{"d_expert": 224, "balance_loss": 0.00239, "init_std_router": 0.00727, "learning_rate": 0.00258, "max_grad_norm": 0.5, "batch_tokens": 262144, "train_tokens": 1140000000, "dataset": "wikipedia_en"}
Below are experts of layer 5 (counted from 0) of a mixture-of-experts language model. Rows are named router (the router's row for the expert), gate (a neuron's input weights, with its number), up (a neuron's input weights, with its number) and show model dimensions 128-255. Each number is 128 + 24 x the weight over its row's rms, rounded and kept within 0 to 255.
Before each expert's rows: "mostly gets" lists some tokens that are sent to it at least half of the time. This comes from a sample of Wikipedia text that the model never trained on.

# expert 61
mostly gets: " m", " km", "\"", "^{2}", "”", " million"
router [140 167 128 176 139 140 139 134 130 114 136 118 139 111 150  93 183 127 123 108 153 163 151 143 170  68 133 161 123  71 135 109  86 103  82 154 129 117 110  84 123 112  94 145 150 110 149 141 186 153 130 125 140 118 148 137 159 127 147  98 137 116 138 120 119 140 122 128 145  96 113 133 112 138 110 113 170 111 159 112  67 120 145 118 120 107 162 118 113 161 139 153 108 124 109 117 135 137 137 154  89 133 103 111 151 138 128 158 119 115 100 125 150 144 147 132 138 102 102 125 131 119 114  99 114 122 114 115]
gate0 [123 144 154 148 118 117 141 109 171 135 105 119 132 110 110 104 126 116 128  95 162 159 110 130 150 139 143 146 146 104 142 139 129  85 143 129 112  93 110  98 112  83  67 155  96 161 119 130 125 147 137 140 127 134 137 116  90 103 138 125 124 145 136  99 119 162 111  76 142 114 160 122 137 126 109 124 143 127 116 106 125 114 158 100  89 172 123 138  97 143 101 154 143  97 128 116 145 122 142 146 106 130  79  92 139 115 127  82 134 138 138 111 127 122 125 128 110  98 191 168 133 123 142  92 109 129 133 134]
up0 [140 136 119 157 118 113 117 142 137  93 134 126 160 159 125  88  82 117 124 155 135 136 111  68 113 181 114  93 136 171 120 139 105 117  73 127 139 130 136 124 177 119 117 110 160 117 112 104  87 147 107 112 112 155 130 105  91 151 143 145 133 200  87 152 119 111 156 165  80 152 127 114 125 140 141 126 181 139 134 137 105 106 162 157 130 136 145 142 132 139 169 134 117 121 133 116 133 175 119 103 139 110 161 135  75 153 143 138 111 122  92 141 132 100 124 135 135 148 113 108 127 123 119 141 134 126 118 139]
gate1 [128 149 165 154 100  92 141 164 172 127 120 124 121 162 162 157 151 105 183 137  91 183  96 129  94 126 113 147 148 118 131 160 142 131 134 111 141 134 143 125 140 111 150 113 102 158  55 129 143 125 137 126 151 123  93 113 144 124 152 101 132 134 116 140  95 122 102 130 112 133 141 120 144 133 150 107 134 157 150 141  89 147 125 110  97 119 125 183 126 140 119 130 122 122 114  90 164 153  93 137 142 121 163 136  88  92 157 130 113 136 117 123 131 115 160  97 147 134 116  91 142 138 148 102  96 105 131 168]
up1 [ 94 145 123 160 141 146 120 170 162 141 110 120 120 131 166 193 161 159 159 112 126 180 116 127 119 133 142 140 102 125  92 113 128 153 121  77 128 104 152 101 139 108 155 103 180 114 129 109 142 136 122 144 132 130 132  82 144 141 117  87 133 118 114 131 137 186 146 113 198 127 147  97  99 110 142 139 113 142  89 142 101 143 106 114 136 120 119 110 113 163 163 111 136 120 141 135 128 183 130 153 122 163 106 151 131 127 181 166 111 142 100 121 116 153 155 116  92 140  94 112 130 140 177 133  90 125 117 117]
gate2 [123  90 141 128 134 176 141 151 103 155 167  99 155 105 170 169 160 116 107 103 121 110 105 112 108 132  87  98 116 138  84 142 104  80 118 147 140 118 128 109 103 134 148 126 139 191 112 138 159 141 136 123 134 117 125 152 104 166  64  94 144 115 106 109 169 134 115  68 130  89 121 168 132 126 118 152 134 157 131 111 138 133 114 102  99 125 164 140 124  97 156 171 115 128 116 125 141 119 144  86 108 174 150 139 129 127 127 114 184 143 118 126 118 172 136 150 138 130  99 173 117 118 116 147 147 105 141 124]
up2 [185 129 131 176 151 187 137 169 103 138 150 103 143 136 107 142 108 155 130 126 119 110 106 153 132 165 105 124 120  87  75 134 109 116 125 160 105 131  82 146 135 141 121 119 149 173 111 122 133 149 104 118 128 111 120 135 126 144  96 119 147 111 128 107 133 100 144  74 110 113  82 162 104 123 100 106 131 115 119 141 141 122 106 139 141 127 115 127  97 153 143 162 135 105  97 147 136  92 119 107  82 165 112 144 128 150  96 168 112 152 108 117 100 140 106 128 117 166  83 127 151 132  80 159 116 162 110 111]
gate3 [134 157 114 158 110 120 151 136 113 141 128 128 173 142 128 152 156 139 134 140 156  87 181 181 116 121 108 106 126  99 147 147  92 159 129 130  90 114 125 102  99 114 160 124 118 112 116 107 135 164 102 122  90 104 104 169 130 176 142 131 127 137 177 147 136 123 159 116 153 111 124 127 129 161 141 119 117 137 159 147 113 147 170 154  81  87 156 154 139 119 129 102 103 146 140 106 111 126 111 158  79 142 136 131 125 131 142 178 136 127 160 175 141 102 118 128  94 138 154 118 133  88  97 146 176 112 128 115]
up3 [117 118 129 142 134  91 162 136 132 103 146 110 156 146 126 132 148 105 114 117 145  94 106 132 124 128 117 142 125 145 100 128 118 142 106 130 147 156 171 118 165 128 185 145 123 139 133 164 133 136 108 144  92 150 142 177 130 178  96 154 200 143 108 115  97  93 155 125 113 123 148 102 190 100 130 147 148 140 136 135 113 138 120  96 122 114 157 129 165 155 125 115 125 116 150 102 105 121 143 122 130 111  93 123 139 136 121  90 115 136 108 148 109 173 138 167 132 155 146 130 128 104 132 133  63 134 157 106]
gate4 [ 99  87 113 148 152 133 160 115 104 128 119 123 124 152 172  89  94 162 135 193 167 100 122 137 131  97 162 106 107 163 126 170 158 104 148 156 126 131 132 158 109 125  75  99 161 134 122 140  92 142 127 137 125 118 122 114 104 123 133 118 141 111 104 121 121 125 142 165  89 108 108 153 102 116 135 120 108 127 146 101 117 131 148 112 109  75  96 103 134  95 108 153 140 127 159 174 154 178 147 158  91 102 130 183 106 108 176 171 130 120 132 110 123 145 110 121 110 156 124 131 134 129 111 117 147 111 100 126]
up4 [162 173 175 134 107 117 113 145 105 140  90 110 144 112 109 168 123 100 129 129  77 137 135 124  88 133 116 112 111 158 120 103 113 145 155 189 173 103 110 102 135 162 146 123  86 151 110 120 146  84 119 138 105 124  92 135 105 107 122  98 131 121  95 141 127 167 147 107 142 122 144 137 144 124  84 127 121 139 147  89 161 141 106 123 156 142 144 184 146 121 105 124 128 128 156 101 121 132 122 106 117 128 106  64 127 132 112 109 130  98  94 122  93 100 167 155 143 107 100 108 125 162 142 108 142 129 153 139]
gate5 [186  98 137 102  65 122 131 105 122 152 118 118  81 152 107  98 124 147 143 129 127 113 115 147  98 105 171 139 148 121 117  94 128 111 147 129 121  68 175 176 134  71 104 126 132 126  87 147  84 133 118 120 115 133 148 167 164 137 116 110 136 114 120 131  97 124 153 123 149 134  93 119 179 123 108 102 108 156 133 120 167 142 149 109 117  93 117 136 112 121 162 146  86 170  71 138 129 113 129 117 120  95 135 129 110  79 107 133 151  94  89 219 112 141 112 126 133 106  98 172 135 117 145 120 106  94 128 142]
up5 [115 109 119  85 115 107 130 140 163  82 123 106 151  92 116 140 152 111 112 118 126 153 139 111 122 111 102 129 125 122 152 135 128 102  80 144 110 175  85 102  95 171  91 151 111 135 126 104 145 108 100 155  85  99 136 131  84 119 162 155 108 105 105 133 158 103 112 155 152  74 113  92 112 130 121 127 152 112 173 153 116 142 120 148 135 124 109 100 167  90 123 131 134  91 147 134 113 141 143 127 114 154 110 115 138 168 106  77  99 167 148 107 120 125 146 123  96 158 118  71 101 134 158 118 165 176 158  74]
gate6 [ 86 160 110 129 161 139 114 104 154 117 162 149 109 139 193 159 189 110 161 121 119 120 143 151 169 153 135 112 154 101  89 108 139 136 154 147 127 134 104 123 103 101 141 127 113 154 116 112  73 101  90  81 156 136  88 151 123 140 157  97 158 125 115 120  99 102 102 117 122 114 122  94 125  98 140  92 118 118 150 145 119  94 157 129 105 123 113 140 139 137 161 118 135 115  96 123 129 134 142 120 123  88 115 121 181 142  93 114  48 157  95 129 135 110 162 195 151 113 157 127 129 138  99 111 139 122  98 140]
up6 [166 102 165 104 126 149 121 109 151 154 104 128 103 141  94  90 118 169 155 161 141 138  95 124 135 118 106  98 103 145 109 152 132 109 109 157 105 123 153 130  93 132 158 168 169  73 140 170 147 173 128 154  97 124 154 144 139  96 106 163 123  78 133 125 144 172 122 125 183 137 144 155 113 132 152 130 130  87 115  70 137 128 110 127 113 128 163 131 112 105 144 122 131 134 145 168 115 132  96 127 135 113 154 118 101 129 113 104 105 131 142 150 177 125 112  40 144 142 131 112 114 149 137 114  99 149 145 108]
gate7 [100 140 111 115 164 133 118 153 130 106 140 145 130 108 167  70 185 163 155 145 170 124 116 112 125 109 113 130 157 125  75 159 115 120 117 108 153 145 104 103 102 134  89 157  91 136 144 111 134 144 123 136 129 113 143 144 133 133 123 154 141 118  92 149 137 128 122 142 154 116 173 113 167 147 137 147 135 108 134  90 145 146  96 123 119 139 120 125 154 113 138 115 115 141 104 123 127  96 147 136 109 141 189 172 159 112 126 151  96  99 151 129 127 129 103 119  92 131 107 107 116 146 117  83 150 137 156 134]
up7 [143 114  98 113  83 161 174 107 122 135 160  70  92 152 102 122 147 104 116 133  90 128 154 101 128 132 128 114 137 147 175 143 119  88 159 132  98 162 132 134 158 121 192 123 175 125 165 128  88 126 135  92  89 157  94 129 105 144 125 113  91 107 151 120 102 159 142 117 138 130 105 128  95 138 120 117 137 151 137 138 130 156 140 131 148 108 123 122 124 134 119 155  87 123 136 174 124 159 106 127 107 141 121 116 105 134 123 165 182 145 103 120 122 158 136 122 155 125 152 175 169  91 117 152  99 151  88 124]
gate8 [132 135 114  83 123 141 145 116 102 132  97 103 111 131 113 113 119  99 137 117 133 151 150 162 115 155 129 138 132 146 119 126 130  98  60 136 126 143 133 124  85 116  89  95 151 128 141 118 114 125 128 150 124 172 170 161 147 108 132 104 133 194 125 100 132 119 145 147 136 126 116 117 158 143 137 137 161 111  98 116  64 133  98 158 127 129 135 136 118 140 126 122 106 132 151  99 137 158 130 125  96 142 160 138 138 108 144 146  98 163  86 133  72 154 134  87 141 162 104 146 138 143  68 138 143 120 158 160]
up8 [120 106 145 109 137  98 124 114 106 122 131  84  92 132 127 134 143  92 113  96 132 123 140 154 150 146 137 100 100 129 167 160 157 100 115 161 112 131 177  93 102 136  99 129 132  91 135 121  94 124 126 141  95 150 115 155 172  95 149 152 111 175 129 145 161 141 118 140 105 138 103 169 122 143 124 101 131 148  90 151 133 113 139  96 144 143 164 113 138 133 144 147 144 141 139 106 158 130 122 107  84 111 116 144 148 140 100 181 152 134 137 152 149 177 187 104 103 143  78 121 131 126  93 177 104 175 127 151]
gate9 [157 153 129 174  89 137  85 117 101 103 144 135 132 135 153 134 122 128 141 141 123 139 143 157 170 113 108 134 166  94 131 148 119 112 158 116 139 163 127 108 122 108 101 137 121 134 123 124 147 116 163 128 131  40 105  91 160 164 170 126 121 145 134 116 120 107 105 142 113 117 155  87  95 155 101  96 140 118  92 143 147 124 147 177 145 108 137 117 140 120 102 100 123 161 126 128  89 116 127 150  83 160  76 106 152 120 156 141 146 102 127 108  98 125 181 157 104 118 135 147 124 139 153 150 103 103 157 163]
up9 [130 122 101 138 118 134 134 149 150 129 111 118 155 130  99 120 109 108  87  80 162 132 159 112  90 139 108  99 125 180  98 110 146 121 129 111 135 114 131 138 146 139  97  71 119 124 105  88 115 151 121 166 106 186  92 107 109 109 106 129  74 127 108 125 160 119 136  82 129 172 125 155 175 146  99 107 119 118 154 133 148  98 134 112 159 167 153 119 123 125 188 127 139  84 152 123  91 115 137 113  91 122 163 137 140 111 168 168 122 159 126 132 135  93 109 128 160 143 141 161 131  84 174 117 135 127  97  84]
gate10 [155 120 168 105 133 141 167 102 160  70 137  90 107 146  74 177 105  88 127 123  91 135 149 110 136 147 133  90 111 134  82 124 145 117 145 109 150 156  85 105 104 150  93 148 155 127 118 131 134 107 146 111  90  77 115 153  70 143 130  93 166 112 132 148 132 118 151 106 148 116 130  89 155 155 125 133 145 125 167  94 100 112 128 123  99 140 108 132 102 122 108 134  99 141 135 153 120 140 138 139 147 140 102 154 146 151  91 153 145 112 115 155 101 122 125 162 122 147 120 156 108 102 131 120  98 117 125 117]
up10 [ 99 144 174 131 113 110 172  93 145 113 194 104 153 147 130 112 128 114 121 140 142 113 123 105 139 102  95 142 104 145 118 146 152 151 116 120 123 111 124 179 122 147 135 145 137 141 114 161 120 109 124 149  94  95 113 149 122 105  99 100 158 164 127  90 158 150 140  93 147 153 140  99 178 151 136 101 172 149 185 136 136 120 108 171 125 140 143 149  85 125 107  91 100 114 133 138 139 111 109 146 107 161 129 133  97 128 125 146 133 148 109 193  99 160 137  97  86 104  98 177 116 144 116 123 120  84 142 114]
gate11 [120 178 101 109  94  86 105 117  95 137 164 105  90 113 112 107 124 128 108 149 119 149 148  97 144 162 124 142 172  93 112 138 158 132 155 178 146 150 135  93 120 129 107 137  91 118 144 103 126 141 140  90 164 150 123 131 127 127 142 107 127  81 164 129 126 151 143 124 152 151 149 112 157 105 102  97  96  99  59 173 134 114 130 139 143  81 110 117 135 114 134 155 113 125 136 150 148 177 112 121 112  94  97 143 131 168 113  95 170 105  67 108  88 151 121 141 143 145 106 145 143  84 110 120 117 132 143 122]
up11 [115 123 112 122 170 122 113 132  86  96 124 125 130  88 107  92 119 108 163 145 118 138 157  72 140 100 108 146 113 132 104 134 150 136 107 158  90  81 138 119 130  85 115 143 122 119 108 131 136 102 144 123 126 137 126 143 152 136 124  86 130  76 164 125  93 129 107 165 145 143 101 133 117  93 126 103 137 134  77 152 116 126 144 126 151  77 155 102 124  73 113 147 161 128 107 106 141 170 109  81 141 130 122 133 103  93 138 136 148 150 130 108  94 180  86 112  92 147 147 157 143  88 116  79 124 146 140 101]
gate12 [104 108 139 129 124 110 152 128 115 131 141 143 137 118 128 125 133 140  95 155 105 175 167 140 104  94 146 149 160 138 159 117 123 117 155 141 107 161 134 112 123 116 130 145  74 122 144 143 171 132 156 122 130 177 143 165 127 148 186 116 171 155 120 135 102 155 142  87 151 119 165 137 103 123  80 100 133 111 129 111 149 120 148 151 119 169 162 104 130 111 161 132 123 116  69 116 171 120 136 123 135 102 130 123 110 149 144 136 140 142 146 167 159 163 182 112 115 121 107 117 111 169 148 156 179 111 142 135]
up12 [172 101 152 145 126 128 125 129 117 140 119 156 139 117 103 102 124 177 161 146 118 184 134 143 124 104 124 102 130 126 108 187 181  98  92 165 108 106 145 141 115 126 156 114 107 149 143 104 121 113 151 118 139 109 114 170 142 180 155 121 108 120 153 129 168 110  69  93 108 102 135 115 107 115 136 114 120 128 146 116 165  76 117 134  96 146 159  91 157  73 160  99 110 149 129 122 109 131 146  95  96 132 119  77 152 132 163 142 126 120  95 152 124 145 111 151 115 166 151 124 144 109 110 116 144  96 156 130]
gate13 [ 86 126 177 187 162 153 133 134 137 136  99 113 114 131  84 115 135 167  97 160 149  96 129 143 149 157 104 135 142 123 113  86 141 109 139 185  62 118 124 148 154 103 134 138  92 129 128 155 154 108 101 146 104 171 170 142 122 136 154 136 119 153 170 106 127 130 121  83 124 164 155  95 118 195 121 122 113 104 146 123 100 130 143 107 121  96 104 147 131 122 109  87 106 119  75 193  87 135 138 103  84 155 132 126 146 167 134  89 171  88 115 113 117 165 142 117 114 140 123  99 154 150  87 132 113 104 150 142]
up13 [124 145 143 112 138 115 121 108 144 143  88  85 158 163  68 123 173 142 109 116 121 153 156 131 126 140  83 167 155 135 128 114 114 158 104 164 145 102  94 138 149 154 160 144 199  81 161 150 154 176 172 171 123 126 124 138 139 128 137 133 120 165 142 134  98 130 118 123 118 162 138 153 112 151 136 118 103 133 103 148 160 145 156 142 128 116 117 152 131 130 142 111 107  89 102 112 110 123  95  73 145 122 116 134 130  80 160 143 126 132 138 138 131 156 160 139 132 112 143 136 116 156 142 132 178 108 142 129]
gate14 [ 98  84 111 148 132 123 137 107 136 127 147 186 109 107 141 124 132 151 160 123 130 142 144 147 113 107  83 158 127 143  96 107 130 149 108 171 157 131 109 136 121  91  86  93 103 130 111 159 160 110 172  81 122 152 141 132 140 103 151 114 143 106 109 122 108 147 151  98 115 119 119 149 112 134 122 150 135 122  93 154 102 144  87 137 132 122 122 156 157 140 122 147 153 143 140 147 110 138 134 153 168 117 128 133 166 163 129 142 140  79 144 129 105 152 155 113 131 131 130 136  92 129 156 127 152 107 114 111]
up14 [123 134 152 128  82 134 121  90 134  99 130  91 110 113 118 137 194 130 119 131 136 106 157 128 148 152 134 130 100 133 125 153 111 123 103 101 138 149 128 135 172 112  94 111 150 140 104 127  90 121  90 203 178 103  93 155 123 107  90 132 129 132 155 112  80 149  97 140 125 137  95 144 126 133 104 127 125 131 133 129 137  78 118  65 146 116 147 142 147  96 152 143 147 161 114  87 120  82 126 158 136 143 124 133 161 114 126 157 114 130 119  87 111  56 126 149 141 128 137 129 147  93 166 120 112 147 114  94]
gate15 [103  97 105 141 118 133 111 122 113 143 124 130 157 169 131 103 106  90  86 154 149 109 140 117 115 155 148 119  94 133  93  84 117 109 141 135 149 126 157 185 103  99 130 141 114 147 133 116 104 115 138 129 145 103 167 135 173 100 192 125 109 137 108 119 122 152 144 160 149 112 149 103  96 141  92 109 106 192 128  97  89 141 139 143 137 133 130 120 106 130 154 105  97 141 132 109 109  96  89 100 139 148 135 169 142 111 152 139 111 134 166 116 123 138 153 162 110 109  98  79 100 121 143  93  97 132 140 122]
up15 [127  96 165 119  99 105 140 161 159 170 131 110 118 122 136 171 155 109 185 102 148 171 105 145 117 104 133 142 159  90 141 168 132 141 137 155 158 138 121 123 144 108  96 127 112 123 124 114 163 126 146 142 122 141 110 142 111 189 100 132 122 119 122  85 153 156  87 135 110 118 128 107 119 123 116 126 130 129  99 118 102 120 148 163 130  82 151 104  78 120 157 136 124 152 126 124 139 135 147 116 157  54  91 138 143 163 142 134 151 136 147 113 123 145  98 122 133 124 165 133 141 143 132 149 152 135 148 105]
gate16 [155 122 149 119 114 117 147 157 142  83 151 124 104  82 101 100 135 124 112 118  99 132 139 105 132 145 109 120 161 127 121 122 121 106 114 130 181 114 164  96 165 108 132 123  83 136  48 154 124 134 130 112 141 118 129 102 134 106  83 134 123 139 101 128 152 147 189 144 129  84 149 124  87  92  97  92 125 124 119 159 121 131 153 147 127 151 101 110 165 169 135 138 139 113 114 130 146 157 126 153 160 132 147  98 134 113 145 125 113  82 155 133 151 143 147 162 142  98 103  77 146  87 120 103 123 117 153 119]
up16 [150 140 115 126 129 156 124 136 193 122 144 122 142 117 152 129 140 131 167 133 133 116 152 112 103 115 115 120 129 128 189 124 112 154 147  63  89 165 155 141 138 149 124 144 143 132 130  88 113  93 167 115 135 138 106 199 136 110 163 114 190 106 117  99 122 143  81 108  97 123 136 123 155 133 160 174 111  85 149  82 143 131 111 138  92 118 114 110  97 117 187 111 122 115 138 148 115 109 136  91  87 138 129 137 121 124 113 116 123 123 120 110 129 112 115 169 108 148 129 138 102 141 110 124 128 106 108 126]
gate17 [138 122 130 140 156 140 136 156 115  87 125 114 149 116 102 132 133 169 108 105 115 148 158 142 157 141 127 148 140 117 135 121 140 160 123 122 136 136 115 183 109 151 119 115 138 128 150 131 113 111 180 144 120 136 106 213 134 148  66 151 157 113 108 153 102 154 144 177 109 112 113 121 146 181  64 147 103 106 137 130 128 103 123  85  88  93 146  97  79 144 108 135 116  97 122 139 142 120 132 100 136 127 130 125 137 129 163 119 133 163 111 116 130 100 141 125 130 127 168 109 135 117 120 146  99 115 118 141]
up17 [118 132 165 101  84 149  82  95 139 141  49 118 140 121 124  71 135 123 110 108 130 109 124  97 167 128 146 113 159 137 128 104 112 105 162 108 130 147 120 109 102 155 133 131 122 133 165 118 141 199  80 136 159 140 114 102 146 124 177 112 147 129 140 108 117 105  81 116 124 143 137 103 119  72 130  87 126 160 152  98 138 177 128 134 164 116 175 125 154 122 136 120 126 169 119 135  87 136 140 157 104 113 130 135  85  56 105 105  97 129 154 114 134 156 105 137 133 131 121 134 100 110 111 126 131 114 143 109]
gate18 [154 125 125 172 176  60 134 116 105 137 165  92 132  97 119 135 155 139 117 125 117  96 139 146  70 141 131 157 143 141 109  88 153 101 122 125 102 126 145 126 116 141 133 157  91 117 154 124  93 124 113 108 110  85 164 128 130 105 117 121 127 135 138 139 129 137 146 150 124  76  95  75 110 130 156 142 138 133 115 144 143 151 119 115 126 168 186 139 127 119 123 141 125 116 150 140 130 120  87 136 101 163  98 150 137 151 123 110 113 148 152 136 144 119 116 121 106 105 110 118 128 155 177 146 105 140 122 116]
up18 [119 153 157 136  95 107 126 130 134 114  95 126 172 131 145  72 126 149 135 122 130 141  75 157 144 138 114 173 108 150 140 116 104 159 145  95 119 108  97 145 106 153  92 149 114 120 120 114 174 127 140 122 164 119  83  95 105  78 132 134 100  97 171 183 106 166 104  92 174 144 140 154 138 159 145 114 130 132 133 160 153  81  87 125 144  80 114  99 154 160 113 102  80 137 108 169 113 108 125  86 114  67 110 114 115 141 102 133 134 123 132 117 124 137  95 137 125 109 149  97 126 120 116 121 105 131 125 156]
gate19 [123 148 105 145 161 124 112 133 172 113 101 108 114 123 119 100 146 139 135 144 115 159 174 120 125  88 110 144 149 109  89 152 184 133 160 126  91 167 131  99  84 150  97 107 121 143 150  92 110  96 120 102 142 134 173 107  97 106 103 126 136 139 156 146 122 112 124 106 144 126 100 163 159 151 145  87 131 117 148  86  93 114 106 130 117  97 108 125 118 119 136 149  90 128  92 109 160 144 130 132 130 169  87 158  96 100 178 108 158 116 131  60 160 135 138 122 121  80 133 177 145 106 131 169 136 161 137 109]
up19 [107 146  84 118 172 151 130 108 129 118 104 160  76 124 120  87 163 141 125 140 158 168 117 141 109 127 122 124 141 111 120 147 145 156 181 129 125 113 133 108 151 126  87  91 123 150 122 122 108  78 155  87 171 124 161 102  77  95 111 123 145 135 139 123 143 148 161 117 175 160 110 137 179  93 117  81 143 134 127 108 123 138 142 151  72  98 133  73 124 132 124 140 116 125  84 105 138 112 145 116 153 164 146 134 102 128 118 141 122 146 126 130 137 132 104 126 109  96 156 154 142 154 165 100 102 131 182 118]
gate20 [127 168 136  75 163 121 118 116 138 153 103 136 154 155 135 147 109 213 160 130 148 189  85 135 127 110 162 119 135 106 103 115 112 107 116 146 177 130 166  86 143 141 129 121 172 100  99 159 128  81 148 107 135 109 164 110 128 113 155 151 140 188 141 135 126 170 104 122 149 129 103 144 128 127 151 125 120 132 176 109 125 147 130 154 143 127 134 112 149 124 118 123 139 108  79 128 140 132  93 124 135 134  99  95 131 147 127 139 132 105 140 113 107 142  67 178 118  91 116 158 108 121  96 134 118 141 167 120]
up20 [114  83 134 110 107 140 178 134  82 136 122 146  97 129 110 120 186  88 128 153 113 155 113 180 133 127  78 119 127 171  98 140 154 129 114 118 140 114 120 128 118 104 121 153 114 163 151 142 149 135 134 128  89 148 153 110 137 118 127 132 164 165 129 118 127  89 168 121 108 137  86 118  73 115 102 119 102 111 107 151 101 116 151 133  98 102 180 167 107 106 141 109 128 126 137 121  87 114  91 109 121 117 101 104 144 131  99 133 145 117 155 106 130 114 134 165 163 154  86  93  90  83 129 148  90 124 139 157]
gate21 [109  99 129 106 134 124 121  77  98 116 182 120 153 146 147 131  93 162 151 115 158 111 120 124 129 134 152 170 171 114 116 124  78 123 107 153 108 132 103 132 183 143 155  95 109 132 125 136 134 159  95 103 121 106 125 135 152 141 106 154 105 131  69 123 120 119 114 117 146 129 126 131 131 172  94 111 143 131 130 106 127 128  83 152 139 142 125 103 134 115 147 118 110 141 126 102 123 115 109 114 147 123 115 143 129  99 135 118 130 172 109 109 130 145 156 157 121 122 159 106 174 104 123 125 155 166 166 137]
up21 [131 159 121  97 134 133 107  82 117 122 131  87 100 135 156 114 133 138 157  90 175 113 107  84 136 160 147 141 113  72 131 109 119 105 127 150 135 144 114 157 148 148 175 134  88 135 116 130 132 102 126 135 110 136 184 100 123 165 135 150 123  87 158 145 126 128  96 150 153 132 152 165  92 159 132 111  95 122 125 181  91 140 112 110 119 107 112 131 117 128 161 105 107 106 117 121 127 134 137  85 130 143 113 131 122 115 160  71 154 165 109 122 110 142 127 157  92 114  95  96 121 104 124 120 126 139 165 120]
gate22 [106 132  92 124 139 126 139 149 126 117 136 122 138 136 119 122 162 165 116 125 121 117 165 112 147 138 133 138 108 106 164 129 163 117 116  85 119 121 124 132 152 110  96 106 174 145  97 103 117 108 137 116 136 130 116 152 119 100  90 180 144 116 112 138 101  99 178 118 128 128 169 125 109 167 127  88 133 156 155 150 144 134 133 152  90 158 134 117 136 145 103 142 150 136  86  96 120 161  88 113 106 108 178 161 147 168 132 116 147 147 152 103 117 152 135  84 132 141  98  85  90 131 110  85 127 131 122 109]
up22 [136 140  70 122 160  78 139 126 120 118 138  92 136 140  78 125 167 135 157 111 135 124 103 141 161 144 138 100 145 109 158 144 140 169 142 170 196 148 105 120 145 149 134 129 142 162 113 122  91 146 152 139  82  92 133 128 137  79 146 123 139 156 140 129 108 152  89 161 131  84 110 139 164 113 108 147 132 145 110  93 118 126 137 140 155 115 123 109 156 106 135 149 121 162 163 105 156 124 113 182 106  96 136 143 113 108 109 105 116 117 147 103 144 127 135 122 111 130  91 133 139 146  94 141 116 170 126 140]
gate23 [148 117 137  95  96 185 136 152 117  95 132 136 142 140 143 149 121 127 123 120 128 187 124 102 153 130 111 182 124 122 166 145 124 109 151 134 136 164 170 110 134  81 143  97 118 129 152 149 110 153  91 164 151 120 104 123 131 149 133 104 176 112 121 118 129 138 153 123 147 117 141 149 140 121 174 125 118 124 125 143  81 120  87 111 127 102 143 164 102  64 106 138 111 176 142 176 172 146 138  83 110 120 162 114 128 168  94 138  99 144 142 157 137 123 148 124 145 106 135 139 147 141 147 138  64 117 172  84]
up23 [143 149 139 147 113 131 146 162 165 106 152 121 105 130 164 151 105 127 142 108 129 131  85  95 106 107  80 112 131 102 118 105 112 142 120 135 150 115 135 128 127 132 115 106 113 129 148 131  96 146  97 142 128 125  85 139  97 100 105 130 192 117 144 132 143 163 141 130 123 105 115 155 119 118 165 110 133 149  72 163 134 115 184 128 102 167 130 117 101  91  83 143  96 118 102 110 146 153  94  96 122 111 134 131 145  93 162 109  90 138 132 124 125  78  94 101 149 107 104 151 124 165 121  95 139 139 106  76]
gate24 [151 201 133 133  99 156 180 151 127 125 113  94 113 156 108 123 108 142  99  86 139 118 124 163 100  94 110 115 145 100 127 125 139 145  98 130 127 114  96 124 121 128 109 128  92 122  88 150  91  92 137 120 149 106 104 122 168 163 119 143 166 131 142 116 153 153 106 128 117 129 157 131 137  93 135 151 149 113  89 141 122 120 104 124 169 169  94 151 125 147 136 107 106 123  83 125 118 113 138 152 106 129 136 153  97 163 145 122  96 127 104 122 134 164 143 118  89 105 126 116 134  89 108 149 124 190 164 154]
up24 [132 157 125 114 122 154 114 141  92 124 106 126 137  90  97 123 119 153 110 152 148 101 117 135  96 141  79 122 149 114 162 137 131 132 156  97 121 131 114 121 128 127 134 122  75 134 137 141 128  97 146 171 125 107 166 153 150  94  93 143 157 119 188 144 174 133 132 188 157 180 132 127 130 100 145 150 120  93 130 102 146 135  99 147 144 174 148 134 146 157 104 181  72 116 116 127 135 163 100 129  74 100 130 129 144 164 138 133 138  85 135 136 112 128 154 148 113 101 119 158 107  96 138 157 124 140 123 111]
gate25 [126 116 121 117 102  96 156 163 144 109 143  96 134  95 125 139 176 131 115 156 113 130  80 127  97 117 164 118 106 132  67 162 144 115 125 136 129 113 110 139 112 119 138 158 153 129 137 142  96 100 148 105 139 146 160 152 126 145  98 173 115 131 147 125 155 133 112 203 135 119 158 144 115 150 112  99 125 146 130 128 111 117 131 143 126  94 103 115 137 157  89 132 111 130 144 130 169  84 128  97 108 127 141 164 109 149 137 129 139  96 101 105 113 184  91 119 130 157 163 150 120 152 123 151 131  79 126 134]
up25 [103 132 152 122 122 133 105  83 149 127 165 134 129 124 113 142 148 141 182 149  84 106 162 114 134 102 149 129 145 148 121 119 146  74 164 131 157 152 121 124 165 115 118 107 165 138 134  95 167 164 109 112 138 105 139  88 114 114 143 148 133  98 114 149  99 143 164  76 109 177  99 153 165  73 137 112 105  90 110 103 131 135 152 140 107 132  79 136 190 112 116 106 158 102 140 103 123 141 122 154 135  99 106 118 145 136 163 164 150 121 154 154 147 104 121 157 122 102  99  70 145 140 131 125 152 152 138 143]
gate26 [115 130 151 156 168 134 122  84 102 117 139 142 115 135 105 160 151 159  94  94 185 136 182 123 159 180 153 200 138 156 168 126  89 176 157 133 128 119 163 140 130 111  87 153 141 102 112 170  90 163 100 132 187  90 137 109 133 174 111 137  83 126 153 143 133 145  83 140 136 144 172 152 104  93 108 119 140 134 129  78 104 113 125 108  98 108 122 156 170 144 134 135 152 119 172 135 153 133 131 148 148 115 151 148 111 113 144 158 113 134 116 116 109 144 132 137  89 157  83  98 108 153 135 153 125  95 114 132]
up26 [113 108  64 111 131 111 104 132 132 134 149 122 129 107 110 117 157 173 124 112 122 106 125 101 131 116  96 109  63 154 152  96 122 114 163 112 133  87 128 120 139 107 108 107 164 174 162  97 151 105 137  92  92 155 100 146 120 127 142 109 156 131 123 148 143 138 123 134 120 129 141 136 143 148 149  94 116 122 132 119 156 115 101 138 124 137 158 110  67 128 142 112 161 143  70 135 127 141 151 101 185 133 101 122 110 139 138 132 104  70 164 128 152 139 124 145 175 143  93 101 123 119 139 121 138 126 139 146]